config.toml
hidden_size = 96
experts_per_token = 3
hidden_act = "squared_relu"
moe_layers = [0, 1, 2, 3, 4, 5, 6, 7, 8, 9, 10, 11, 12, 13]
router_score = "softmax"
normalize_top_k = true
routed_scale = 1.5
lr_router = 0.000736
norm = "rmsnorm"
norm_eps = 1e-06
optimizer = "soap_variant"
learning_rate = 0.00676
max_seq_len = 768
max_steps = 5518
dataset = "wikipedia_en"
Below are experts of layer 4 (counted from 0) of a mixture-of-experts language model. Rows are named router (the router's row for the expert), up (a neuron's input weights, with its number), down (a neuron's output weights, with its number) and show model dimensions 0-95. Each number is 128 + 32 x the weight over its row's rms, rounded and kept within 0 to 255. Numbers have three digits each.
Before each expert's rows: "comes before" lists some tokens at least twice as common just after its tokens as in all text. This comes from a sample of Wikipedia text that the model never trained on. Tokens count by the router's weight.

# expert 19
comes before: " and", " ", " the", " he", " which", " but"
router:131103167108152161169124132090104089178073141179174133138173123121170091138115134076122207182146128181081071074152095157149150086086157154131110103144090108080096089056188122105113165109119135144169143162096130151104106138121147130146132121161160175122103153097097136090117124080127106075
up0:190116168112113125107196136120142111106153152123108106113131130157156083163068068139158103088155184096106144091101093100153108114110148127226188175133089107145121155103133152173060109148093116113130126124167137127166135038084153169138118110103192119138142115165142112146106181101139129137
down0:147121124109172097079141170106143138137128071115170185162100132115104085152138064130087175172121111157157151120154157165122130153107147110053111147094171146103088136119121060130096156071133097086143118072146141180081129156145075110115079104181150157137081098085096132099174069111160135132
up1:117157084110122105126164131132057218147123109168079162133092148101126115157146114145178112189101135130125145088124135131140162106154179120100143135153133121143148158193114142128168117135149092093182074116097112073125168160095165152129242101195144135143169131102097114179114160122145155140
down1:094123118137147131123184129109092100152135123128178084180123084121130122155090066076112125102117101133139094133215069094107067114160114079106166129141141089140166162102146177185162138183130133110080175133096138149095158109148114117192110109131156119201079126143160136149088137164179130164
up2:137187111150164143138170047132175192157119136178133083143116148131126139061132130141069130127095098125117076180130090104174113123091141147114120176136115147127114124119112116143127123105131169159127145120159093173042148197118102112056130131140130153101109105164163108119081091054154144071
down2:156119089107115179146100207146127031118115164137077100118141134125141128108061099144100118130155107075131133097144137147126037103124053118085095122141121121117076116094090143159152178143092167107163153163128133097132079111067109156131133152152132117149116106125077192185127135124094096134
up3:108134128112124104109136129097095102145107116082166124142177084151086145196125107154122083105142193153056128117098081100125116097125137185096126065122165118115131131176141095126075184143137198123142122110162191087162116120113167160150142086107123205072109087137131091167172157094156107132
down3:170129177140163171126143109101193051159169167205170109124188116159133128121183122145099140146110131125103161164076069132112131136174127159147070127140137125111060168113126129111138168146111119119142148110119177099135132132165176142048113079089110150189113134134098149146137136075176127094
up4:144152050151081092144170094107037166176096143137152136151106130129122084104080070104102109126127140157085126127071110126120089093095129108124165182113157125146093151120157164159132113122104077119139164107155131116053159081139187089149159117165180133109167097149083094082141130080123106137
down4:123119175088141165175121177135129175120074134106116136062080125131096112082108148143138144153122155138128114157143101152160148058130129141074147125156144121101138087142137116115142128141161147175120032131085158146106078181118167099137142133114054094145115126108103131164128067150051056182
up5:121149130157141200148066146149134041098118157171119140149083062118137116131204129165165172135159109110109114156165105163148158174180101146125116070136064137119127090100123129104143116120183148143138116122104130114118193156117066122127110122148184135119079083134131127154135102062181164097
down5:141150159100105111122112072113194174141091106132125106107169117107112128127034130150077059155133134130160147148122126112088155043144118151092103092125196137086134147149126106169123143054114178155127116131161162157202144112099163169090139140139096141177149171067131115147114131136102166105
up6:168150063140156083132193137130106115093090111146157159110102132094165164102078170100137043119097104153143154107129080101166093109112182155148122141142138074103101137111123150066107080163116102103158096100168128169144223133090091127150077116111120138094154154141134085167113091158095149148
down6:108108148097172173123110152095175089112155129130157090162150117136128141096101131117130223150161139101127076116116113211157169164115111088113139120069089160116122141094185136124165190102130118119167168155135109112174093120134156175138122189184170152165158074104153192135146158090141137149
up7:133175121151109154102049126128108093158168098137130170149116095095131090121097141088130096112130162125148131141206205195140141169074113167125173126114172122141095088107136122126190137095121138131131084153177116114182092089158049135117093183170110143108108060122135145119162143137114147175
down7:144155145170104113085151160146079123112116063058085096141122149102133066149215189112185131093148117143135128124122145198126135134130120120155115124133163103157062104106161123134166106170110132162146119102151128129085107152177115141171125110136133179097117068092177152067103135150188136181
up8:155131101139113084135138115170142097103110134084125096085197133084139133160106169147089094145152135058150135114102137141135132074134194088131116142105121140161134138193125099112115097158098121097160215115121173183105076171174113201134147138150119093188073179144130122123179147106148083145
down8:145090150152118145121110116155059164119158099086144104109135080094068087098072204159117100188072097147133158130111179155098094106167207103159141135129131118142161141122139104161176058118147119113091153116139119153117081140110084121118161121156101114124054116123141084132170149107092181164
up9:116078130116150091099150099167140104078082102121164111148079165184091130189106109154143100136129101091087110124155115099147134137117124118179171147140163186169125081170144083166164126111146074135103078125081106211134120117114191080193094075107098133146149130128117166098183112143138154107
down9:110151170135155163126131181096114169091157143099117141128142153169087182133079159112144104041118161118176102145138159150131147119109108105133159099104136152149113128113174122100128162065154114085113132177122168135148107202080052144152070114157155176135078135118152157083056116174166151138
up10:088100101084130168148112070146089126131142153073090060135127123165154121145185160109114114174072113178118147078167133151102098141140120111154076104067153177103151102131136107142121098147093117122131126099062077148135131133117108065124141152074153120129108102094179108108151134134030065130
down10:111165121144107145109090134120145131111108147087071107091148091156145123122088132116074105115139132184081182137136076137174169100157196096138109099213147171114084168113057141131150111162136113080131140119127108182122077140132163122127130205113112126135155109169177104184191118098094094112
up11:130091131115080145210112155147129092130128095072066115120090157087097148117138149172098174158139158109146122146127110203140164139168128117135106153080140101128182152125130099125163081102140208143117166132095111139176105163200158129098140087116079139176088176114125133086108125074139183142
down11:147082144123082108123098129165038118155075165070084159113118155130118095109149199194131189144128147128132139154134116175140174082063206159117115133115174139091141107074160123087163127121145100126138156155119091127158122146134142095122182076145145119115150165136103124149133090103081188136
up12:181095074126103138134101130142123163197114184125161168153142082132156102150151102136099164083109112126063145164136121132107137165148064105145162082184195089116086149206155169112143128148112180064137102102161126141126141180114107113140103133070107120106088183162104152097117152131109137085
down12:181120115112183176197089112126090165174154095148123157162144149095181132157092129104134096120155145154106175128101109100106165163177134205143159061107163119187128095109161053158131185116100123139099119144136151168171164112138118095151100152136092146093085106121091159146176173119129154102
up13:130138128151103104143143174146118137135075103128196104107113160138193157126118146099071164120150094120170148116124121141115076163122181094175143177118099057123081135104125173122165172121114190141119119084123156126115116150113145136116101041164095158157163164218157156145175176148130138172
down13:177180106108147194128108066152131074132143192158098132129144140139111161105129068091200143177140139113107061079159110142173134090133094200095092098117123168092137170122119119119136093102143080102163158150156090129165146067135100154128156148102123117094156118114116108080100118086150090081
up14:118051148104150139145167138134093202170204134130129124141103142089108129123078183116080103129094146184134141114132151113132068100134118121117176162154135142169123154115095072080166193128145084096118131147090137141098141162161094140174187132128150108082116132164116120122102091125101080216
down14:105140122151137101122165077108163136064063113162156175115150100131163167198065053084129130125157134122116115128126104114154196162142117142138094116105128125153153157171163096196097135131200140148122117129123136161158106075133145207112115108198137153179114178100160122115144147147121115087
up15:136124197143120156161086175095129124153134093112161107113119147151152126089143119116114103126124128128059167180134130099117183090114158126138109096052127150125160101067066106076124122118122152199084170157138126140098067102149122103154156128186168089147128151174135119103034145181138113162
down15:168075157122145169108130134106100145134092085184103102134087117137123085140142097192152189118127115109098161142083162116111160094160106062216163091049063112070113129164125123167099092106126109120118108109137148122109151122127162130119123147189108140098114148126079133066090183141142100166
up16:153111157161115096120105177152153075130202186149152090107138108174162135104124096163095098128161100131195123164123133129121086105136116131140105096122228075119106151062110169101079144130093155140103124084154123176144139175149091136134049092111081098150123120147129116113137077159168098160
down16:141151158161134157148109087126134117140164093093140102100071148161174147104133158116142164161127180179089151066125113192097146116125163153146120160093130096184178144138058136153094114157132146166083094127130122074110164116129123085181129097093053172153166118117152155052070123163103131121
up17:132092085132139121185144087045069083123130107133158118110112146178100117132160121136119144112120143097106088091096116176147130094072127121130153098130067129129119171097118121092077110095128096164119134065116163070155156151120127096158075129099158183099059133169089146131093129044117106178
down17:160121190112112156154111109211168106146137116165176092136163126105152125098135172172147154172106124150156109106117129077154120101164138177132107126154109162112150086104118154118144181102076147129160065164164072203092156120127162192094151113157131119154207129093116089111180136130097155103
up18:104155106175136138091052181121121119137120122136141163090118143146162113133141124178106237125126108133102144153139149039131116114110156179120061112149109103164110100101155138156164131157088169113108117103116140134125164114202079100097109155220124116111091126154093095069121126100128157148
down18:163116133143154094097120106112156121180179098148149101105158110111116062123134182124171121125131134116135159110125075155129143153140110069070184123093084107070144181185053120134169169090153082147172093130147122201102126128133149171110171126086150129179129135098157182129139161137142062144
up19:156125152117021106082136157134123100101125157107139124126174144161121110190115152144135128126149138142174130181178080129179083167133118122102170134111142160118098160160110133060152107105118125139126162169125151131097153071090185116100134087120108092095057111115073131126153078211168104108
down19:091124105113125100148141141089100099093153134149176095155091198089139112177123121145103085145103098139098109102119084117147126148127093158115061135127157091094190138161059171137109107185136101190132082107124088088093126152170145089066118084105189105142154089151120157098127169200128152109
up20:153155151114115162113147108131109126159111173135136167133139109192168132104108188083142143087092094152133069116152070097091103142104158123154132094160128089145088169103108138106137109122128112149081182202171031098158179145125103099141093084173118105099179151129146198120101078114131104113
down20:136123104103152168195113145087172129185150118184143140169124147127085191149123070124127148152110149110156125078125156108172106099142129186125119159141096132070151068080128155171079143116112134138158124079065167128096034110119116143128123123097173168121145146128103081151135183094068127121
up21:141101122147165126171149103138145066125125096137101110169122175087120095085153168130109110108062145121092106120161116138098142114078118183179161097161060117106152124132088203096116148189052130137092126114110072133172109094159182100121127177128128182061165105136159129144141103097117127171
down21:128161116087136171143140163064171134197158134123150156086133106117153147121151096119160188121170110121172106124083153114142086127092071130086107183182142134081143156137122122094183116103134084175150175124136122165083099166153165168123154130068144168134151146161083146139123138031149097102
up22:121114144127139129082159133076098113161136066134121173138091093116102186126200104112103180149121123126155094087150168166056108075173132145167103110177180120144138085131137074135123178079173121161120112148090136126129128154091135093094163198105126070053121168152149120109121117120178125128
down22:161155099135168098120141138119151144095098105121038123118083232128132119100122136120112227190115114103170144147127119167141113057122133109128092113129167120170148093085130078127138095096081120139085127101151127152115139114058148115108134107122080111066156111162118156097114093157188135124
up23:136110153139121158106106148098158105056085130110123150169066132082177170125117075097209161114163157104139168088120153121150088155108169087095148136127151142111133144112118171124146181155107103124131206125146127179149151154132153091149127101122151188155178085144121114158098148159228158141
down23:155158130120155120129104121193107152098119087117108129124131137102090096118109183125094113132112128098111145098185088126120161133151102094091078130113079087079117069134127120118136110153181144149121119132159136150081156052142070175177071147231146104092143089111173132079191112086155109128
up24:148146104152167169148177093090148163109103199146173156178167145189146148140142125095182159120125108099106143143040157092110103119114107137182119089166090135118132120111150143131162165082122125132068154098150090098083131129108174103094128155084139090119148141122112102096140202136148043100
down24:100098173177081074088106129122109079160122102149169118199094127107131185094164163176123202136146118164127102073146118122120139114111119094122095126145181118085119145094140134157170077154114120144141115091058207110132163164105126137177155087101102121087168147132097159148089130088091104096
up25:150090125114165087186120065086180089168195131160155142134102109133099099104156189157116137173125071093150167149166135092123133100132113147148150140116079153137109207110121107135116083102143134110078156149092103144162148185168180155105088133128111116131084127192124131060098084088149106145
down25:104128111133126104120089146159117187122114144081089079132184156094132134093059141127128127114135116127108122075171101161069190122184110169073117113175159150106138106206134077149125171186132142091127157105151125118098136095129116167128110058099158145111133107107155120176123120201148088065
up26:125148144108134156057084141145097128136126098149112212118100157158185100147176173140073137155137169181112107134134095116083154108177071120102132115159104100110098102206110117152056081065100113090144117162173120123095108106121141134126120149129154136092201164149151080167165102128130120152
down26:121178092159130190134103150162128102121090103128082109113144195122187107072109076135138096109150149117091061044184105100115138123122095084147141108152151086150119111140087103124132119055136123152222064109110130134121108144101137132135136135089118154166129155160076071093132120168131148144
up27:077132170154074109171153110141096151156160093085120141118155144159130107138167140117170125131135078150118138151107163112130089130083066188156131098089101123154090137127137116139139082116158101147116103157123044129171089146091090161162075076038092159124086158134082189118156086149152105153
down27:066089125129142102103156088141101166147149169093123117092146137058116136166089099069127100135089110170139119117104025096125115171076092167117128157106065122175160107136179139139106113149163125151123100121121137163151179077091114159147081159150100121131163122114193152200100166139111116139
up28:068189058134134077170109103113111140115133110150138124097136159103130124099096137141136055175091098159156092128131088084152117091089126117134189090067087147135092140085136141159029138104127092156101133105140122088131132122120187173159120164137187124105144135099164172147100070138113158154
down28:201075144098124142091180146151102138102123095150119103098146121138098146145163049120182185154150136141097168095048115182130183135127117103153141114149121116122185101141140076116164142083103152066152140168100146139132076088165119102166131149141120122179087178171158143147142128182109123173
up29:175108108130150112108070081103071166149157176137118157162167121119124160114133122107094168147137107130121136116135124143167133191134220104159080200087134113165146171097116141140175062128178162176138151121075152079169108144092134148145143155195141130145132108120079115107118157092093177094
down29:119121111148135098077141138124115087099125144113118104142169116112136165117138125145081122140150156148131110094157138141187151069123162186094127176141160146119116166206122193153065094187087120173141155123116117107081110109104165118132025151091138097160093157135101206106087131083096116091
up30:145090123173154116061129128144105055029136163171090075143169124135152135153139156143113110143165169149123121106177155138156141090146143148161128129211147136135115080136156174154117106154156141130108123087097101123107095140137159081194050152188143131189127121118100124166171144101144138142
down30:070147119118167155130107110174154136152174106118181165129123102136146142132097108094201157170106117101129133134150183115137091132076164136133105142093116039176165144064122117138103153161132137073150135127068172126206111147163110155186111116089141168157090126172188099118125112139069144126
up31:149111145122090096167199188102174068107155081152129098115115148149125166100055151145140060108093122114125068154144095083085120165095110151068149152122089100147151167104090197093157157102093193109134131136117173159101198125121087134136153099134088137126092128160153123125090132146128125138
down31:111190119155194174129096148124128155135076184109097165123094129099139104149115121146131169158191140128102104068101113205110145117163159155179075134154138130115109072116102096153134146149122067164178151148133057142122090137121141116101127095154192083139130182117063117120152116072106092124
up32:091150150100146098152115135144128153122136102097134106091170112105129144152082100141131099124159145123140150141110078068140176098129187087125159131057087096103159183141203118162119102113108142096071125167102126125120182111163095108167147129214141091158152120150175163117158127109088126024
down32:089133134092083080181128103184111086122160037076147117140128139114134130142158150126182139153132103161086120135148085078182145166152131119159058145071114126137085160137151139095158149127097131111176120140096157109153112175103121130139154150080116154108039076174112092120131061120109161136
up33:154086150129152114105122076090124184086132140154108160199120087129176140108099154151141172133112091134101095137131136120102094114132121126059130125156131143130120091136074123151125125162133139116127084164128159191106195149134147127128091206112101081133147141076186079178076218138072114145
down33:197168080207127128158116131089179110164167101193182103139155101087116135151161159096073137101151073161125093129092052093153142115181136126152120131104102055099106151085153126062113137119167127101114127131093120121163121167168101142157124150138123148161096128112105162110125066159129167122
up34:183099118157113126122085180108123146064112096087121165051081123133140111061112144125137147134137104128159134098196118139139106146099140129126144175123098135138111183097153113143120167109082110148175120072137131145105149078157114155128016091160111153116162070123185094141097137081151174123
down34:146143176110138133133139141133117057139112107177112141191156137100106076069089091060141130162097137098095079064104154125150131139071115121142083101127107095128075084124125103082101088113105128120130138129166082162118109079147143137169186149096134173076128164074144191109120155091158085091
up35:067114148151163130095111126121111117128088125094144113188119136113121092069084132094147170156073110137108081159138097092111116155159098079130238162157142076187121116153120085173122163099150090115111113129116117104109129125129080087104193127080105159122097152185107146190106089110165122102
down35:069077145140114088140149146101144090143141143051132112146094132134178155121108152098072200160122086111125081125112095122143121150173116132144135127124153122079113111168093080171092137121096162085152146112073145051186116117100072127123189110115088160168152103105084084137126110194143088111
up36:122097142136142142143138110138195065123062131152152113150061126110116143094158125141098165123142197100128119130139105055117176119103115200102158123119085097106090137103156151144094160134112166151137113108128145093140166130145107156101088075081107126157116136102104138158124075045230165117
down36:122145131102115087106100178087109096064135157146097155100191110130150098134091055148112077135124067113150086063144152150175114105093094140137148132134151135129114121164120093065110141126073098095157147141152079167123131110120125201093129183148149214181106100178148089104143141116102122135
up37:100102099108112133139139140073113153130121167129083145087109143129145156147043099100112091123157143126143173115157083152125151119148180054144162148095051153115129156144107079138108160069115110105125135103113138168110132198116129217153153155124158060057133119118128115128199126184114122146
down37:106142161159082101052197120166134117080183081100111111092115125117112120158135116138127065117101141117126160160116202060129140103092152164186164114110134116156159150131093124119161068160123097153075090141095155111105123149143188166135153111107151144187109075192123174161110157137126155135
up38:177138151113071161111132196087129116189147121100168123131173152133154142096153111138126124148138157142131109167118177147139150065070132152168160090112075122129155115085099169130044131094102055107098126126154081086087128121141212141119156133102104143071145102097118110061121131154119087151
down38:167060069148205184131127087168179116116127148193107147110154108106157182154211134145111116136087085142099127122094126162102142099160114114142092076095121130105116129106134112147140160082104136091186147145155114123174153143087135054085093106130125121113118141112053162156101088097119109149
up39:149094134125188128157132100089099084128125105102165158106169170099146128059196095102098153179143120134126145101173104107098102241150117164198167140076130090162167154106121113096142112100107134128160116103114140092127159118136124113164114157151093098171126140072140179096084128121086132075
down39:127102142069127147112068119165118148089127101096127112084162121114118140098107200086110158171135135105201131073161117164142113142089099070143064113119137153133141153120137132167100098083177090173058141105118101198086109132113090189107146161159133197148132113144123144162168178111102135113
up40:157134162146177100091151097079137122147125207166159156131116145169153154195129051123067144129083102145152155094126133083168130138155071098109183165107097126131123122091085163089118162028126190106104110108122094155147148095150122119177119111135068127131116111128133132123138171157130139079
down40:135175097142099160160155183182089120168111075171147124144144165139087141110090171169124119120186140130103148114163150135152201090139148144079113143151139108100077139104126140196199116140128104161136136094087127162174092118173112153119106151088150067104119159073137115167105091096095076178
up41:098101102099170095142131121117185160146071133142147119175111105039099110124134061098072126093157130114134099159123088133111093157103117155141121126138170170148180125045108110191143131133063133111088147134137095125163158140118108168196060067136118146126116124124149134169125166105133117063
down41:194142118124090160116136166154092091128173132192093109096161159138178140099071108150147111145153127096101122086137188117159139088146111154151171146119108147121084066184155119073099164106197130129160107138146103165102101081156076115071138210103124113154089147123114133112122120096068168136
up42:145100065137126115149137053090095150127164075209062147145142093153110170070137113060123166069068147084110116111150097137149148131085139119138139173131131114089156137086125104116107072087090100126117125118129149133130094114107150089130137192109160114115094091174189154103067138113106114139
down42:160104171131141126134144173101133100081118113091090111085093098146203054123094118153118136116081097176105057147114145100186123073128117146123131118132091108125071123149158108065091052202097151124158071162134125161091093097141134145131189148123138162114107139102105120157099144108161163115
up43:129127086116130126081094147117089174124088115131164159107112071085108137135089137107106104140154138187093108184122129120122100100197165109106168104054152088121081076126093179145132113183105136122196123136095145140029151121150160055164149099168146113150097094119085132150134126141156103124
down43:079100113127135074175189206160102177172128156096164122165111097137158129144128088172104092107149134139089146141117138173120068154079108096142144146139118153093038120109110214082095115132137130125103146139081138117071163164163130067129121127078129165071149110143097124116120165131112143137
up44:092151133148155121120126189048126164130137113167137134106157140164109095094179132178124134073162114089111103151134151139197138118150121121105085040102140133153125182089163144155130094149131148136150119145126142073173121110068114098114141118106170106102109106040103134093173108159111079052
down44:148115115147127135160113142111144141151128057116129090115136109167119204119063123138129109109136162067136131173104139055141184172136146154114108107153108170098101159186114104167185162140221139155105076167183118175123156131127131124091138151069120091103117130153122111165151096103116123205
up45:158091091119165155112148115115140169062157084184106172207133102136122164123179151123139125128075129114098115107126147119137129140132117094083116155174122098138150111103102144056150082131099182151063130158093192094153141132128143085129097173153155106150100131066174072121127148187138084079
down45:103121152143110104121113177120152176138201157160115148120115085109117128192124146159154114162177106140112083070088134125177082130182154110157134128119084162112116111120047119129093196123204130115158101140123116097084088159143171091131105201111161093139128145095126153188088140156139154171
up46:089155131122134153091090177160069116090181189155122078204154116154128102138118124109216138109108128141109159161153130138187126130087180132135157156112112139184144104130137199157153146193148133179164129161074154088120113100088133129174111162125141111124100141127119151175081097085176134118
down46:146139122137168114172101119117174106147102133183110192174141136126118154196078142089141174130169142065139123110177105170129112103144094156085114129141116132118088127064149142075113091151175134151085106092100047092181098098152145111152149109148129085140106190150144102038139128142131130163
up47:134140130119099172096143111126145117131097116159101086115141148072108191156165083127140100167108115085169138090133147081086102154146138128164121136078153199069130108084118078094166121109137133086105080155157147115164110122168105114106108056095100185086161186149146124120203143171099181156
down47:173132094122111117118180096071083120188159159148099129183094155095184127102151128093090130104110102098102113111101176150109103173154161166090125127165164125151161114073135101141069141100147154087105116133104173114119163168078101113135196088163094097191143104168099087097113119170134188128